Experts of a small language model: vocabulary 13731, 1 pick a token.
Below are experts of layer 7 (counted from 0) of a mixture-of-experts language model. Rows are named router (the router's row for the expert), down (a neuron's output weights, with its number) and show model dimensions 0-191. Each number is 128 + 32 x the weight over its row's rms, rounded and kept within 0 to 255. Numbers have three digits each.
Before each expert's rows: "raises" lists some tokens whose logits its average output raises strongly, later layers aside. This comes from a sample of Wikipedia text that the model never trained on.

# expert 1
raises: ",", " ", " (", " s", " and", " in"
router:097175125120073094122143141136106096094168157130145124194142137115143126190114149192114122128164176094130163181097100138103143094141124150172136146114144125111094144175164116116138102152078174129150125101149100105148107162127213125117092115187113142123161095143148170122100095066110167142197104095126123118087108131162138131160171133137140140140200137117132093116101112124092109152128109151139143093079132125130179131121102102130109133078129163175151104063100202157131115117128078132115236193130136133124103151154150117119072153142136105129177142099118140128153156139099069161
down0:199114150131116106147153197137122140102084172166094111137097118153139195151110090072142086124166088130127100116114101115129149095161144137176200062120141130124116074146119173103159153140122104101048144126156123148123126133145127081075133140154121064089116207154134145163125111145099133156070075125093178086178119097159142115184089122159180113125111135130104084078128103100132156143134131114164127120144140134154114133123187084074075210096195146191095133179160116139034091097150155121090144128144151129039029128169202175126111150160135125154107151085107115106096116081136117114
down1:148115083148180126211103130121181145123156117134133120098139140181145144145109157125096124059137115133163104134199150107162131177132166149148146098188138132129155049134111162112063148073089163176141120109120145147123121131127123146142157086121192139133116182152141193142165050129107111170082150141147154141122151141053135161136128166140165136171136113149134173076106148124148161131179117125150167176090069122154128149140092089129162123162145208152065147155091097089149187140080124120168155115140147119168077056148160120127104126105179143085119113157158176101098105154127166118
down2:182167123124186126137162147110136123164082067126156087169194066058133150106120114117166091126070112144133151135110165147130031153186140172091112089170166119182152136106146155133152107191139078137173153169161145167135117160117070220091138158098111160161133146162115203073116188122132116135154146133185096165121064178131118080099167128130135082143106132118135141147071094104102120128097125148130108067120163136086153108145144124157117142151141166090165028142110154114127138117169141137110095097167150113082120181107114130122085159121084100146142133132077099151093131142162141134
down3:125135156187073148122144165174157104167121135147168163111136127152124140110133130132157185099107126120163091197145106138126118133164103118066100124148146128076079097128071150151145108130144103111130146149095072127116110116094162164107153176110120095148098116121141110104128219124176082128089151121115143181148099105046099140120129103111120186127130148148118078080102087138131117111109099178065159116158173143148135114128129107147119122156163186123152085129135112176119173123157139119151052079092097157117167100100070162115068073132112160181141161154139125076176115130137135158

# expert 3
raises: " and", "ia", ",", " ("
router:204141111127161157117130146133118170121106114153084156126119101118161105100047104104096113162040143114068140131132152167142148169060125151204099130136149114162118133079117152112132147149144143098122127108116224109194108151114080078145150053070126144100133089077173121145137109144138120159139143101137120196127133156095176131144091221136126185132126104106175125137057128057121129139091091108123127126160127154151144110118093120160115132097100092140126081108136113113125091158149143102099110097110078218134114162098116130063125120085151116207128072134166126140159146118102122115
down0:085144155219114143130115132120123058175165129143093134177109114165165141110153121083123190132106160183141103058119149127142123124160098140158140181121099107169144166118148173150171115181126175092076141198146095104106107143057116165111116114060113099153130195162145129144160142123183138133110153137116164141091090130081092140127110176108152089068054093132108098148155145109138145141113208177040102203074093109112105112139086197110148105120146108104130156092165101098152148169137146110153109158194084149134087056124155080089169097159158153146119143109127172117151099160100168113
down1:117103054134136126155166164174195080147176154165150148167155123123123143167091099136106134104147139157134041141157137139154127143111147110103163058111106114072126125100086143090117149106132124078139129109189158053101118171146054148130120131133127116124118135105187133125076154141141142113125188168093125108107101100082121101086147120098139125127073109186150148097156139052075144108138195128130105065119112077182186151153133116153119157083123097143108165127132106132129174132062145086118166115120170119149106126144146136146089125139119156161060157118099148115116104188148167113
down2:142106130098118118085141081107131152116106135116104080149062099141092148100160071175176117128140114077102152132125198128119142128138128141146166149070138077163129116062141189091125106127178130092066123147141103111169116115098208128143133174124104155171120093112118135161090172081085133147132050131118065112143097149173053128110208105180118133131134140122151115114102138155142131106150137081128118117135090110101168067142137108080148135082100092146122161113129163131094151138099088191135144147118164068091141099131103131061085171136104179078091120062180147167139143116087113156
down3:095131130150125161180123074140161116137108112126072153106131101147109147152125116143083081157139085188119168184165153062138067170192144153133124102089163120118082111109118123148097111121170154137050113201183143136054182119125180117148103145184083133200152201072131119160150148120125139142122117133090133159137079097150148160120067090150085158160160108132122097128131119153171125099168134141111057146136166119159226066160142114163165101144120119120144148125115151124141138114122118135055174117167139104108153100069137131145165131145093120105110119135115108118097173130114135145

# expert 5
raises: " and", ",", " in"
router:080094123109075107130141125161111124149112114103135138117139167103074156094180173169142103155115068102012167156136113068087106142141067103064033113120114152083199124147100128127120183122095112134157168168057145134047137135107140177123116153177140095118070114171125117180105141076142112102091158139137097054110107112142123153132125099094169120191125146061115200155185163144160114159135156131148160146099103112130176127161093142116131170145163081084165128191126143110132113160050115151133110095134196126138111101070165120150091137181166134066124139143223087193047144161088151136
down0:122185150113117146106121104067073162146172103084116077107082125118079126158173148131170060142130121130170114080124115167174135140129128158125166159136120133149183151100154122134146185141169161106051063115163123081112116082115120068128115129201093075168195118121135117091077088065109150069110095109111105097099148082094119137074107131110113130134125128122148047144163170087172084132117122181105090112149180136132121119112127114160089120141080139166098128103185086126163121157105113075130134138173102091168155105137132092105114128128136126119103206128115147076107107088154119148
down1:097145143133125130074178135129197138180152131084112189193107070056188076046140135096106122169144154190189097105125120155120188189093134170143155063132099146129138139142163112107158066116111089118140124096112115107104157090131116124139168157119144051205134175103170094149146102107162132128085135141146127164162166103127152100102126133171136127094093097142169101101094107151123176136148162120137111161158140084116138095080105085137106141081111208126149118104118100101131135032144157095102143104139166154126163136126141150116163119172105173123112116119178142121066070111162147113
down2:179047101081150115118155145039101168151160212134108085153139157114084100124189181117106119144124134143149117128093098109122101173147166092107082100161129125166097168156102156103153118151142178162146095101138079129203112126123093127121094134096118188173143130107072136124163062133109127138111120149108115134031141142150038202184194114100182114110109143111124101190105143127158126142128141129186189094109109144145123191155167182098095139120154201116137134251159133141161128135130192125128126058047132133121145137120167135152120071129159137122158143101144141131097143119109130120
down3:145137158141142063100054089137155138110065077111140100143099128145138057132119172116143141153159120100151131110179126151181081174103139121177101143174138141108137126162172118153152187162170126081169172189123117113150174155147162187131115121131173098177117117184120125103099108169156094148110132103137140167075190127114130163086167137127147170140110112163117097173168084121114146046197099124102134154114161109177131078078102162124109110130105078117144093125167116102093096161147145166104098099146149153079160169161099141161148120075164130183131094053136127097141140148113148129